{
  "experts_per_token": 4,
  "d_expert": 64,
  "d_shared_expert": 0,
  "moe_layers": [0, 1, 2, 3, 4, 5, 6, 7],
  "router_score": "sigmoid",
  "routed_scale": 0.5,
  "balance_loss": 0.00178,
  "vocab_size": 8192,
  "optimizer": "muon_variant",
  "grad_clip": 1.0,
  "train_tokens": 470900000
}
Below are experts of layer 2 (counted from 0) of a mixture-of-experts language model. Rows are named router (the router's row for the expert), gate (a neuron's input weights, with its number), up (a neuron's input weights, with its number) and show model dimensions 0-223. Each number is 128 + 24 x the weight over its row's rms, rounded and kept within 0 to 255.
Before each expert's rows: a language model's description of what the expert responds to. This comes from a sample of Wikipedia text that the model never trained on.

# expert 53
It responds to: Pieces after a capital letter in personal names, and country or position codes in sports tables, such as G-er-ald, | USA, | DF.
router [144 147 154 121 168  99 115  81 139 109 129 157 119 177 135 106 168 162 116 181 123 114 144  98 130 116 109 144 110 103 139 113 141 104 142 123 133 130 118 124 132 146  96 122 150 103 113 136 142 116 124 147  96 138 125 163 132 105 137 135 117 142  87 162 104 106  68 117 158 149 105 152 124 152 124 154 110 119 125 127 105 117 150 107 115 147  99 199 160  92 101 139  87 138 133 123 134 128 138 126 174  96 125 142 124 136 113  69 184 105 116 129 105 146 171 154 158 123 118 121 117 112 177 136 151 119 172 134 120 178 124 118 102 150 136 139 147 142 153 128 125 155 131 144  94 188 138 114 142 125 118 100 108 121 187 102 144 111 144 132  95  98 125 153 138 100 122 106 115 172 149 117  60 139  96 116 140 147 121  98 114 106  95  95 103 108 136 144 105 138 130 141 144  96 140 110 142 148 124 144 111 130 147 105 150 115 134 133 133 124  75  94 109 129 168 123 136 165 120 130 144  87 178 176]
gate3 [186 147 144 134 142 109 131 139 166  68 133 128 136 124 142 131 155 129  95 121 131 139 120 114 148 105 128 200 149 121 173 124 137 127 129 105 137 111 129  77 130 130 128 127 108 112 129 146 145 141 113 134 128 127 130 127  84 169 138 127 120 125 145 141 130 139  99 129 121  90 125 131 121 168 127 149 130 129 126 129 125 128 138 135 158 174 139 124 132 118  97 150 121 127 141 115 131 142 129  97 213  95 126 158 143 164 117 128 120 149  69 156 144 129 136 141 171 137 132 137 127 159 141 124 148 203 128 111 146 132 108 126 132  82 129 159 166 129 160  98 129 165 100 100  91 127 136 107 144 136 126 170  97 125 130 179 148 143 141 137 116 133 129 148 141 105 134 106 128 136 121 104  96 172 128 131 137 129 134  91 124  95 114 112 119 138  92 122 136 107 159  91  71  76 128  73 114  47 105 151 116 113 172 140 146 131 121 124 118 130 110 150 132 108 136 113 158 128 120 127 108 146 143 212]
up3 [164 147 160 155 131 124 152 129 134  73 134 135 124 125 141 133 162 120 129 122 134 131 124 110 189 128 128 199 142 122 142 116 136 120  88 111 132 113 139  77 149 126 139 125 109 128 130 143 149 140 147 138 121 169 125 157 129 213 132 136 108 160 120 142 159 101  61 154 124 130 116 151 123 138 110 153 121 106 129 129 123 130 129 131 129 137 129 136 128  96  94 119 128 143 143 115 120 138 130 124 166 106 125 139 145 129  93 128 129 156 123 133 130 125 152 125 180 140 135 161 125 156 143  97 160 162 156 145 142 144  99 127 118  90 135 176 128 119 142 121 132 159 135 130 118 181 109 108 124 171 142 130  65 131 135 150 158 146 180 128 114 137 110 135 171  80 143 122 127 162 143 114 120 146 128 115 152 126 128 116 133 111  90 148 114 141 106 102 134  58 145 128 118 145 145  63 126  83  94 158 110 128 133 122 173 128 147 175 127 157 118 147 132  92 162 136 133 127 149 126 105 118 162 217]
gate4 [141 129 107 113 178  98 130 124 114 127 141 175 126 126 145 130 131 141 103 156 150 126 134 151 134 143 114 165 133 143 128 127 156 130 147 155 175 128 135 157 133 120 118  83 147 125 129 132 175 154 140 155 134 106 136 140 137 124 104 131 145 170 142 129 165 118 159 134 162 113 184 137 122 131 151 122 157 123 104 146 100 101 132  99 161 128 144 196 193  85 126 139 122 134  98 145 115 130 147 110 106 117 118 128 201 152 108 134 129 129  40 107 100 193 125 157 130  90  83 128 134  90 123 103 164  94 160 133 115 178 128 127  99 119 134 128 137 129 128  94 159 128 133 150 129 190 123 135  93 115 176 109 120 127 121 132 137 126 166 130 137 125 149 122 141 154 131  97 137 123 147 142 129 148 133 144 127  79 126 111 143  73 114 128 104 123 140 128 102 131 125 129 111 132 127 148 128 106 116 116 110 125 124 118 134 175  63 136 130 126 128 126 121 158 147 191 129 163 153 177 145 106 124 137]
up4 [152 132 132  96 113 122 118 118  36 130 136 117  81 152 137 119 134 116 112 114 130 109 129 105  63 153 117  95 128 126 189 158 119 134 144 128 148 136  67 118 132  95 130 120 172  72 132 135 113 129 102 121 136 100 148 129 169 144 126 132 131 135 106 133 136 112 148  94 124 126 168 170 124  94 143 138 125 128 125 129 135  93 139 123 144 194 126  79 152 142 142  82  84 139 113 183 112  99 112 117 127 129 125 115 101 127 138 174 123 146 134 143 129 165 125 121 138  91  62 129 136 144 147 114 128 140 101 118  92 134 121 144 135 105 148 127 161 103 125 144 178 125 133 170 127 131 106 157 134 128 183 114 104 133 144 123 162 131  97 130 192 111 168 135 155 123 122  98 134 150 129 162 128 157 127 102 119 130 142  74  92 127 118 121 134 138 137 117 111 120 171 119 121 110 126 139 168 132 138 130 128 113 134 156 150 176 147 154 129 122 128  91 134 128 146 176 126 120 140 125 133 184 138 125]
gate5 [139 115  87 152 118 126 165 128  89  96 114 140 104 169 114 125 136 133 128 153 137 112 136 109 127 123 120 133 130 115 147 112 141  79 116 107 100  76 139 130 153 127  71 134 121 128 141 166 136  83 128 115 119 126 142 130 123 125 114 128 106  78  91 167 131 108 120  57 138 116 115 169 127 163 128 136 120 116 130 134 131 125 129 124  94 157 102 122  52 102 143 142 122 130 203 124 131 150 120  81 171 110 123 147  99 106 180  86 116 119  67 117 127 134 150 122 151 113 154 124 166 104 132  99 120 147 113 140  76 147 207  97 133 142 121 152 130  85 141 116 132 124 124  98  93 128 128  51 129 127 134 114 121 135 130 135 137 122 132 130 152 130 134 137 116 128  87 129 148 127 131  96  88 106 123 147 133  92 138 106 124 147 135 126 116 109 134 144 128 128 143 129 127 159 111 128 130 127 118 176 137  75 176 117 132 100 139 134 145  74 133 120 136  94 123 130 136 128  84 113 119 149 149 167]
up5 [ 94 148 123 125 170 128 133 135 162 112 165 138 131 154  87 108 125  76 131 127 107  76 108 119 129 126  35 116 131 120 123 134 125 165 128 132 129 133 125 142 186 129 137  89 104 129  96 123 146 151 129 124 121 129 161  97  67 127 175 157 151 190 140 133 151 130 151 134 131 147 113 114 128 150 145 108 135 125 127 128  95 128 125 129 114  97 156 115 144  64 128 115 157 117 148 173 153 141 128 120 125 129  89 110 131 169 152 149 138 126  89 131  90 117 168 168 143 124 136 137 136 125 123 129 126 123 152 129  84 117 138 158 134  81 131 120 117 129 117 123 213 159 126 109 128 125  96 124 136 117 111 153 114 161 129 129 128 156 126 164 113 126 124 161 167 103  72 147 131 126 156 125 141 131 138 126 131 113 127  71 129 192 102 128 126  99 126 103 130  82  81 125 148 128 129 130 130 122 137 156 113 123 165 128 125 126 117 107 169 128 185 127  90 110 105 139 132  94 117 127 127 136 119  99]
gate6 [173 114 127 123 111  79 122 126 126 140 144 129 110 145 154  98 123 156  84 182 156 127 126  86 130 131 138 129 142 122 139  89 127 116 158 126 130  80 150 117 139 100 128 126 113 129 137 186 128 126  95 143 129 175  36 133 137 119 162 128 121  89  93 111 105  90 129 127 112 130 117 138 126 128 128 182 118  98 124 145 114 161 128 141  95  81 113 136 155 126 134 159 129 148 143 104 136 163 131 127 142 136 122 141 139 129 178 112 131  77 115 106 128 128 151  67 127 122 129 133 123 115 125 117 133 151 129 136 153 137 120 136 135 126 127 105 186 121 129 130 131 152 163 182 148 163  91 154 121 134 133 112 148 126 200 109 127 121 126 103  97  62 153 145 109  80 135  92 112  82 156 128 111 113 142  79 129 113 126 125 143 124 107 126  93 124 127 144 128 127 130 143 129 128 120 115 127 137 129 115 190 145 111 106 149 126 115  61 171 101  65 116 127 125 162 124 150 133 126 130 138 116 120 120]
up6 [145 124 127 160 124 125 126 142 128 166 144 124 116 209 122 112 136 131  60 131 132 108  73 124 126 140 127 129 153 125 141 105 129 127 137 122 116 113 138 127 126  78 137 138 125 125  88 180 138 122 102 127 128 148  54 131 125  88 135 121 203 101 124 128  74 105 126  77  81 120 139 140 114 114 152 137 105 122 127  82 120 125 121 124 111 122 104 168 164  94 133 162  57 127 172 121 127 140 121 127 144 128 130 158 130 130 117  62 128  82 127  77 138 101 126 109 151 110 117 133 106 105 129 120 130  77 135 118  99 135 124 120 137 178 130  88 131 145 112 133 110 132 128 138 122 144 133 139 129 140 140 128 141  98 185 157 113 125  87 126 102  92 139 124 113 125 137  95 126 154 110 128 112 160 108 125 125 128 143 120 167 129 114 164 130 131 184 109 109 120 126 149 124 125 126 164 124 119 138 105 126 148 165 123 174 149 129 101 111  96 128 124 160 123 162 105 154  92 126 135 158 108 147  84]
gate7 [186 146 126 119 136 116 141 125 133 127  99  95  96 143 174 130 129  77 110 145 126  74 148 126 114 157  80 188 137 142 156 149  61 122 129 120 120  97 119  43 146 126  93 134 145 179 103 118 140  87 112 167 138 118  90 109 139 122 150 151 127 112 141 128 105 137  88 121 140 129  89 132 103 122 167 132 161 164 135 122 157 140 156  78 131 120 102 115 106 127 131 146 149 139 127 135 130 179  96 149 129  91 127 125 117  98 140 107 126 154 124 202  95 116 126 104 101 133 112 139 133 132  51  93 124 155 103 197 163  96 138 131 122 148 113 134 126 156 137 123 128 126 130 106 153 135 147 138 138 140  65 122 130 128 150 127 116 106 134 126 107 121 115 138 121 102 140 159 113 119 142 128 102 142 131 116  98 137 130 117 110 133 121 127  94 168 129 170  91 141 112  83 129 129 114 146 128 130 132  89 118 139  84 131 124 148 123 132  87 121 145 132 151 134 126 132 112 113 115 129 160 116 104 145]
up7 [133 125 120  99 161 122 137 137 129 127 131  88 148 146 128 154 125 120 127 130 145 132 118 125 123 163  83 156 206 173 169 151 128 124 127 133  83  84 111  92 179 132 127 158 128 133  82  55 168 116 131 164 158 126 107 164 131 161 144 119 140 115 132 111 124 135 123 116 136 107 128 129 110 144 136  99 123 133 128 110 111 138  97 103 118 117 124 125  97 127 128 142  88 124 120 100 130 213 115 164 141  82 132 115 131 128 128 121 119 118 130 162 132 152 119 126 131 129 121 141 143 122 116 128 144 125 134 129 110  90 149 126 123 144 120 137 144 133 140 122 128 171 211 123 138 122 179 135 114 130  63 140  78 105 148 128 112 120 138 128 158 128 134 134 122 117 124 147 130 170 141 184 138 133 153  58 130 133 121 104 125 165 121 113  94 136 172 139  78 108  89 114 162 170 106 151 140 122 132 136 141 120 134 138 174 169 114 131 110 119 122 122 142 116  76 129 119 125  86 127 152 132 130 175]
gate8 [115 139 139 127 168  89 177 138 120 129 159 142 131 107  92 141 118 113 115 173 158 128 169 109 127 120  81 149 140 117 157 129 122 149 128 122  98 137 127 156 148 139 128 121 176 127  93 127 100 121 124 126 135 144 105 128 165 134 116 131 151 179 145 143 188 127 133 103 136 152 143 129 145 133 136 130 122  99 131 152 126 128 197 108  88 127 151 147 156 145 112 159 112  58  95 133  99 105 127 110 127 124 149 103 131 114 128 126 131 112 113 129 131 150  85 132 115 212 113 128 115 128 126 131  65 135 127 118 127 143 130 101 108 117 127  66 130 142 129 183 200 140 141 171 138 128 164 126 124 133 133 137 139 119 127  82 117 122 127 126 121 132 137 126  45 130 124  93  99 110 133 124 132 125 142  98 107 154  85 129 145 145 114 126 137  97 136 127 118 117 117 143 119 132 163 137 184 158 159 135 107 115 118 114 131 129 128 118 131 105 113  34 132 131  82 133 135 140 128 128 145 138 127 161]
up8 [112 129 125 113 181 129 125 121 121 123 114 155 131 127 121  89 119  92 161 133 162 124 160 128 125 130 113 139 130 132 187 124 164 131 128  62 125 108 125 156 118 129 115 126 142 174 120 123 123 107 135 111 143 144 115 129 172 113 129  88 128 169 136 166 156 141 126 125 123  76 128 151 141 109 132 127 137 133 118 128 130 128 180 130  83 157  73 133 151 129 140 128 131 120 127 122  91 116 153  79 139 147 136 117 103 132 126 104 141  85 128  76 129 121  91 128 127 195  99 136 149 167  98  63 126 150 141 114 113 134 103 137 123 132 122 104  93 141 107 136 172 117 130 230 124 126 178 125 164  99  59  97 122 144 152  77 105 128 143  99 147 123 131 124  83  99 134 138 128 107 135 121 107 122 127 114 119 123 134 111 118 126  93 132 128 114 119 125 141 134 129 128 152 130 161 182 172 137 122 153 113  95 132 122  92 127 107 164 141 128 129 115 118  76 111 135 130 167 161 128 123 123 134 136]
gate9 [182 131 139  82 124 139 134 151 127  97 130 157 140 125 126 128 148 146 128 152 130 132 138 123 109 111 107 139  67 136 161 171 125 130 135 128 134 124 128 132 134 121  80 140 142 124 143 142 137 137 115 139 149  89 126 145 168 107 143 150 176 139 113 148 137 121 136 175 142 104  92 167 142 157  79 113 115 131 130 139 130 123 106 115 117 105 138 133 118 136 127 188 130 133 103  79 115 139 156 135 146 128 105 120  96 122 134 148 162 144 122 109 120 129 137 124 113  92  80 128 107 132 163 179  89 116 132 114 108 149 100 148 121 163 102 137 126 100 135  91 132 154 122 172 138 148 147 156 152  86  95 125 110  97 140 173 129 130 118 154 145 213 130 137 136 130 101  97 128 132 130 144 102 125 128 174 121 138 172 159 102 128 165 115 129 167 130 127 131  59 119 145 111 132 170 117 147 128 167  46 139 194 124 130 129 121 105 143 129 131 103 116 125 166 128 132 133 132 192 108 119 135 104 135]
up9 [147 124 134 138 131 114 154 144 141  95 115 124 148 155 116 130 134 141 120 148 100 135 132 117 117 138 113 139  58 127 163 156 127 126 115 130 128 126 152 154 140 155 100  99 134 124 145  95 135 131 135 108 125 108  99 154 121 138 124 154 146 139 151 130 142 147 125 152 136 133 108 125 118 164 109 140 148 150 137 191 123 167 134 123  99 100  41 141 165 173 148 205 129 128  89 120 133 180 139 119 183  50 140 129 143 126 122 129 150  60 108 125 113 125 128 121 164 147 113 133  93 128 128 128 126  90 186 120  94 128 100 128 126 146  92 124 113  83 175 148 148 143 107 109 106 111 151 138 134 126  98 112 120 100 143 149 148 128 115 151 128 121 121 140 126 138 128 128 114  84 130 154 102 121 123 124 130 122 179 134 133 108  79 128 109 137  72 113 104 100  66 167 158 131 143 126 165 148 208 142 126 126 130 100 142 128 143 143 107 126 124 126 123 124 134 124 141 135 128 105 157 130 130 156]
gate10 [100 201 127 130  88 144 114  94 133 130 111 104 117 136 108 128 146 120 120 129 126 116 123 122 126 138 110 144 150  96 128 131 141 133 133 179  93 112 127 131 130 132 174  97 116 106 101 166  64 121 171 139 130  99 114 162 114 124  83 134 131 148 148 123 125 147 125 130 142 144 129 133 155 119 127 136 130 141 132 112  98 122 172 103 111 128 134 151 102 123 125  58 116 118 127 116 148 131 104 128 161 113 162 148 100 126 162 114 121  90 163 141 150 142 141 103 133 118 132 148 148 145 137 140 183 105 136 128 126 132 134 116 137 105  69  94 169 129 188 105 148 130 131 106 147 207 125  83 121 108 147 108 127 153 163  94 129 165 136 131 140 119 122 100 134 129 116  97 123 128 111 110  88 116  59  81 112 119 125 128 132 113  76  96 173  98 136 132 141 127 118 147 102 114 128 105 134 115 132 157 117 126 130 128 112 133 156 130  90  67  89 185 100 109 149 133 129 128 128  86 151 170 127 141]
up10 [109 166 163 128  92 126 128 114 139 129 107  83 112 127 129 109 146 145 113 112 128 106 123 111 140 125 125 120 179  60 135 145  97 128 130 183  82 108 131 130 123 115 153 114 110 101 103 147 127 103 164 148 127 116 149 127  90 107 109 126 128 137 132 136 120 148 123 130 132 157 121 136 155 115 127 132 139 128 130 123  96 130 154 120  90 128 125 169 118 130 105 102 114 123 131 146 159 130 128 131 170 125 131 167 116 122 165 116 126 104 173 129 153 106 136 107 170  85 128 155 135 180 151 118 128 105 149  99 146 165 118 130 154 129 104 122 167  75 182 127 151 124 128  87 143 177 137  74 154 105 145 108 120 144 132 102  87 139 135 131 127 117 111  96 138 100 136  79 145 126  81 103 118 139 133  91 121 132 137 105 125 148  88  52 150 107 140 155 125 162 122 143 131 107 133  77  89 125 118 150 119 131 216 135 122 155 160 126  92  96 145 165 103 138 132 129 130 140 108  95 135 123 112 174]
gate11 [131 128 116 134 195 126 151 149 123 134  93 156 116 133  96 123 124 103 159 127 135 114 177 111 119 128  91 134 118 128 189 117 127 120 126 115 146 142 176 135 130 119 133 152 130 104 141 141 117 137 162 133 132  94 128 169 147 147 114 139  34 119  68 135 132 123 131 117 113 139  91 157 134 132 130 110 115 142 116 104 132 121 172 144 133 169 116 148  89 129 124 129 128 131 190 120  86 125 133 128  90 137 125 128  78  94 145 128 161 120 122 104 161 125 121 183 123  82 132 125  96  98 130 139 162  94 137 132 114 122 147 128 151 145 124 135 126 135 119 109 177 134 161 129 121  97 175 113 108 126  93 107 118 152 115 111 153 138 113 139 115 133  49 104  78 136 144 138  73 122 170 171 125 121 118 125 133 107 130 113 115 128 142 113 110 125 118 126  53 158 131 147 129  92 110 130 116 122 129 145 129 137 120 128 144 117  98 128 142 160 131 146 157 115 119 163 193 145 136 105 163 102 107 128]
up11 [143 129 113  98 120 153  97  74  99 149  96 127 128 141 169 129 126 137 134 154 132 132 174 176 125 129 110  99 122 133 133 113  75 129 143 106 130 161 140 130 142 121 127 147 133 121 135 151 131 129 127 188 135 139 135 130 175 143 124 123 105  98 102 110 127  95 128 115 127 144 159 122 155  95 127 148 130 157 126 127 132 146 128 132 111 158 131 137  58  37 128 137  57 110 120 117 110 131 124 105  88 123 127  68 121 125 144 123 152 127 150 116 152 136 110 167  97 108  85 135 131 122  97 146 168 124 162 124  96 101 119 125 175 158 130 131 129 138 141  95 133 123 115 127 125 121 112 100 117 155 153 106 136 156 125 132 122 136  94 145 139  97  85 165  70 131 131 176 122 123 118 137 122 107 173 128 177 121 146 107  71 169 123  89 136 125  98 177  70 148 135 179 139  99 121 152  96  98 126 120 104 120 103 129 128 126 114 134 129 132 120 135 133 144 138 121 151 159 116 140 153 120 113  97]
gate12 [164 125 122 141 132 142  74 129 127  79 126 108 117 117 137 128 130 157 129 143 119 156 138 120 181 113 144 122 128 156  72 140 131  85 121 160 105 120  87 104 124 164 117 129 148 116 155 145 123 101 104 129 127 134  74 127 126  63 129 116 133 130 110 155  87 137 134 132 161 130 146 153  82 172 124 177 123 124 124 147 126 130 140 127  99 141 128 123 133  93  95 126 136 139 141 113 163 132 177  92 148 100 138 162 121 132 127 108 127 119 125 140 130 106 145 151 191 151 111 167 127  75 154 129 120 129 127 141 142 153 127 138 115 123 126 157 134 121 145 109 126  86 139 167 124 174 129 137 112 115 132 158  57 129 174 133 130 114 115 128 130 109 169 135 141 105 134 164 119 127 129 125  93 124 104  99 180 131 128 100 106 133 138 127  27 128 127 211 177 109 106 167 136 118 165 105 117 124 107 140 124 144 140 120 133 114 157 107 131 125 127 132  96 133 137 135 128 120 151 128 151  90 156 125]
up12 [157 156 122 131 118 124 123 127 171 135 124 122 128 134 131 158 148 133 130 151 138  99 148 131 165 128 125 117 108 120 106 121 169 141 127 103 172  97  72  99  42 116  87  93 123 117 118 157 121 131 127  94  96 132 107 126 173 144 116 155 130 203 124  86 142  98 129 145 136 125 133 120 149 122  94 126  99 202 115 112 107 129 144 107 136 127 130 106 120 103 141  94 130 131 108 115 178 187 170 156 146 134 128 163 158 123 116 144 125 132 123 128 113  91 192 126  66 133 126 121 129 133  95 113 134 127 121 138 149 125  50 122 127 120  90 131 167 112  95 142 139 129 137 126  80 118 121 148 131 126 123 122 127 117 106  95 120 121  90 130 133 123 140 117 131  90 112 106 101 166 141 136 128 129 128 124 119 128 124 140 135 117 130 124 112 174 116 120  71 142 132 125 138 103 131 116 157 149 104 152 120 126 119 129 177  70 112 133 117 141 179 112 125 147 123 133 156 156 121 112 152 133 133 190]
gate13 [102 104 129 134 130 141 133 104 134 128 142 122 164 211  83 163 147 131 135 128 142 121 128 130  92 134 114 135 150 113 129 152 123  80 128 128 146 105 123 118 136 144 111 149 149 130 182 147 169 123 139 149 159 124 124  97 111 150 158 139  84 118 110 108 134 121 168 134 164 121 141  78  71 165 165 104 133 105 125 164 147  69 119 129 132 140 114 127 128  80 149 126 138 125 146 108 122 128 100 126 150 116 113 122  42 125  99 108 130 145 144 127 128 128 147 130 131 114 135 160 160 137 133 128 152 136 127  81 182 108 129 136 123 133 170 171 151 118 164  90 189 130 177 100 129 167 139 130  75 111 126 129 108 137 162 102 134 128 130 118 200 109 144 135  68 126 125 127 130 132 132 135 128 138 121 115 127 132 109 148 109 158 162 125 130  93 133 175 115 120 120 124 142 123 129 105 129 129 130 125 137  98 141 120 125 158 146  98 157 145  91 103 129 149 108 141 119 173 100 125 141 125  74 152]
up13 [141 116 103 129 130 118 145 105 153 135 128 123 131 116  80 158 152 152 142 138 128 120 152 133 129 118 124 120 138 106 148 179 122  61 127 129 168 103 132 111 136 129 107 134 225 125 179 128 181 124 135 171 144 157 132 127 123 128 136 124 132 138  87 128 119  90 109 122 134 133 132 134 138 129 149 128 130 149 146 123 146 104 118 131 127 159 122 186 126 112 128 127 149 136 126 128 127 125 123 181 144 110 162 164 119 123  87 105 130  90 162 104 134 130 127 125 137 131 142 121 123  79 172 149 140 132 108 128 167 136 127 161 125 126  89 137 105 112 152 114 141 130 114 146 106 162 122 119 107  73 126 123 110 151 119 113  69 118 112 119 127  76 124 138  69 110 140 146 129 137 130 126  83 142 108 135 128 125  96 128  84 125 148 130 144 118 128 193 101 116 140 151 166  74 147 121 123 146 145 102 118 100  93 122 165 152  88 142 194 155  45 133 126 108 106 127 120 128  97 157 129 132 110 128]
gate14 [ 97 125 139 142 117 155 123 101 120 137 130 148 131 191 179 147 131 132 127 155 112 125 173 132 121 147  69 116 124 122 102 113 128 119 111 130 139 125 107 174  95 190  75 156  59 101 133 132 130  99 122 120  98 139 125 101 117 213 159 125 127 134 103 133 139 126 131 120 112 171 122 114 130 136 131  87 120 111 171 125  29 127 155 118 132 124 146 117 111 142 128 177  65 110 135 131 118 123 142 127 153 132 106 117 132  96 120 117 134 108 132  97 126 132 126 156 126 137 131 135 167 130 140 140 126  84 171 134 120 123 113  99 110 145 117 111 120 129 163 129 106 159 129  79 104 108 162 153 120 137 121 166 110 130 135 171 112 120 155 101 136 115 125 165 126 184 126 107 129 139 131 129 127 115 150 119 139 116 129 187 157 134 128 173 124 141 103 111 137 121 146 150 176 140  92 115 147 130 124 127  96 144 112 124 115 130 150 134  97 105 127 133 124 158 195 100 149 142 126 137 127 145 158 128]
up14 [145 150 127 120 144 126 122  92  95 121 145 139 126 121 158 135 102 118 108 141 117 118 125 131 121 125  55  90 121 124  99 114 150  98 127 149 123 121 149 144  99 134  96 132 131 147 129  76 127 100 135 123  99 120 127 127 128 150 124 127 139 112 126 124  70 149 105  89 119 149 123 137  94 136 114  96 131  69 129 145  84  92 184 124 122 152 152 175 168 153  72 135  89 132 146 131 125 131 103 137 171 172 127 129 130 132 128 135 155 117 161 112 142 164 134 198 136 156 114  99 107  97 148 117 117 130 174 130 130 138 131 141 149 122 116 114 158 128 167 125  93 143 108 146 100 135 145 124 122 115 127  68 164 133 137 125 151 115 127  83 140  99 122 133 135 139 170 120 111 132 130 131  88 139 158 109 114 126  75 129 159  65 109 122  93 147 123 121  87 143 145 120 153 111 116 153 152 125 123 126  84 163 142  91 130 145 120 113 129  44 111  94  96 137 173 123 127 141 110 130 128 132 163 100]
gate15 [126 127 127 135 137 112 134  98 120 127 169 102 121 112 141 140  94 157 132  85  89 117 138  70 140 128 146 128  73  90 132 129 191 150 131 154 154 125  94 171 109  75 124 129 153 105 127 140 128 111 129  97  96  78 134  95 136 122 127 140 148 127 183 181 142 207  99 123 192 144 126 115 174 125  88 128 192 111 129 124 111  88 133 130 109  85  84 131 135 119 109 110 115  85 165 133 128 103 153 120 148 120 134 127 131 119 128 131 126  96 102  90 121 129 151 202  87 112 124 130  82 112 113 127 147 127 112 128 118  69 133  82 131 117 128 109 136 137 131 123 126 123  93 138 140 127 123 128 134 175 108 123 119 121 130  92 131  97 132 145 172 133 105 143 126 151 129 148 144 130 116 124 133 107 147 138 144 135 113 109 131 136  99  84 151 109 143 135 113 144  83 118 142 116 143 128 119 143  90 147 123 111 187 136 121 114 131 138 149 136 150 153 113 130 162 105  95 112 115 140 135 132 130 157]
up15 [116 126 126 150  97 143 126 116 105 114 184 102 119 136  91 138 118 107 135  74  64 123 127 103 205 141  86 135 101  90 128 163 188 117 103 176 131 123 130 124 132  45 106 120 142 123 127 118 168  92 187 115 143 145 113 144 175 116 148 107 127 145 130 143 150 135 132 135 132 142  98 112 115 128 118 121 182 116 162  88 105 116 137 130 158 137 149 114 134 127  95 115 143 115 150 141 130 160 134 114 115 117 142 108 134 148 130 127 151 123 112 140 132 163 133 121 129 103 133 127 132 109 132 169 105 118 119 112 135  98 147  91 159 108 135 120 179 122 131 132 142 105 131 120 124 115 137 112  97 120 123 100 112 113 127 126 167  89 132 132 175 118 143 124 135 137 149 170 148 129 140 148 114 154 145 169 153 125 118 129 131 140 130  48 135 150 142 123  90 139 131  75 189 130  93 118 112 144 135  96  76 156 131 185 133 130 108  87 148 124 133 113 140 133 167 143 119 147 158 129 119 125 129 123]
gate16 [119 154 151 128 128 130 114 110 136 134 101 130  96 130  98 151 146 146 118 129 125  67 131 140 141  75  74 105 146  92 124 134 128 103 136 106 135 116 150 118  93 116 142 138 137 177 130 133 163 123 129 147 109 120 173 149 144 168 172 148 104  95  85 166 124  98  79 126 179 177  94 151  97 121 111 138 142 135 131 134 140  98 174 120 139 129 151 177 137 114 119 118 115 144 160 127 116 124 141 130 136 142  87 120 117 149  69 102 131 120 134 118 134 126 175 126 126 130 125 129 121 108 139 142 125 134 111  52  95 142 158 130 126  96 124 117 165 129  91 141 162 131 149 128  70 176 148  62 138  94 102 137 127 133 177 176 103 119 128 130 123 135 117 118 154 112 128  77 122  84 128 143  93 129 102  92 106 112  99 143  93 128 118 125 145  49 150 128 101 111 128 110 106 128 130 105 143  93 129 100 115 123 138  99 131 138 130 125 141 147  94 124 162 116 144 135 119 126 144 132 125 126 147 115]
up16 [180 139 112 129 128 120  81  88 141 117 117 123 127 123 131 145 159 137 135 110 132 136 139 138 143 118 133 128 154 154 129 142 113 113 133  63 150 161 106 107 107  92 150 128 116 137 129 130 135 123 128 173 121 124 125 120 136 132 158 105 108 106 106 124  86  89 124 128 137 130  88 188 126  96 135 158 102 158 120 127 130 104 160 123 125 170 131 133 122 128 122 129 107 156 189 105 125 127 123 129 142  93 119 131  72 128  83  90 178 123 110 130 119 127 205 140 158 134  84 115 136 134 134 176 108 148 143  64 102 128 129 119 143 127 163 122 185 132 103 114 127 144 121 129  67 174 112 130 151 111 118 176 124 123 168 155  69 128 109 137 157 143 122 126 138  94 100  42  88 110 154 130 154 136 121 128 122 113 128 127 134 131 120 128 104 106 119 114 129 135 130 123 127 129 127 122 151 132 128 129 122  89 141  94 150 130 175 123 102 177 151 108 188 140 122 106 138 121 137 149 117 127 127 152]
gate17 [118 120 154 117 130 137 128 116 139 128 131 143  93 139 127 126 150 123 132 120 106 113 153 123  89 129 127 126 163 151 127 103 142 138 103  92 128 134 128 109 164 181 154 169 113 121 124 114 126 155 122 181 135 157 126 156 154 150 158 105 141 114 100 122 122  74  68  68 132 132 122 124  85 144 147 135 129 138 126 127 123  89 127 117 136 126 106 139  92 127 142 132  65 125 132 107 129  97 169 142 164 133 121 128 100 155 186 128 158 125 121 128 125 120 152 116 127 141 135 136 141 130 125 126 114 151 121  87  95 138 202 135 188 110 130 126 139 120 146 129  89 119 124 117 114 120 133 125 118 146 145 143 149  95 152 163 169 123  77  97 107 127  93 195 119 134  86 109 121 145 138  52 125 132 171 124 127 162 131 136 118 100 115 118 118 103 129 153 138 129 176 143 145 127 167  82 100 117 126  74 115 163 200  75 129 122 144 163 117 108 117 129 157 118 132 134 125 126 106 122 139 115 129 128]
up17 [108 129 138 119 129 163 118 171 138 123 129 132 132  81 155 135 107 126 143 130 149 100  96 140 102 123 121 128  96 105  96 132 140 144 150 159 126 123  92 119 151 114 124 102 123 149 129 111  75 137 170 126 153 124 159 138 183 126 117 181 123  78 115 104 195  85 129 136 134 162  70 127 141 121 111 132 138 111 127 165 136 126 153 170 145 180 163 104 140 136  66 103 192 103 128 144 123  97 134  69 127 164 147  99 136 128 131 128 118 119 156 136 131 174  50 125 109 125 127 127 128 142 111 125 145 138 104 153 145 101 174  98  74 132 112 159 106 166 102 162 131 134 127 155 167 122 151 135 119 161 106 117 123 159 148 151 116 141 141 180 169 133 134 147 126 132 141 147 150 140 123 126 150 156 111 124 158 161 143  98 106 115 124 141 150 146 117 105 135 125 111 120 101 132 127 147 124 118 130 129 150 139 127 166 108 163  96 164 186 118 151  92 127 127 127 133 119 132 145 150 127 126 129 136]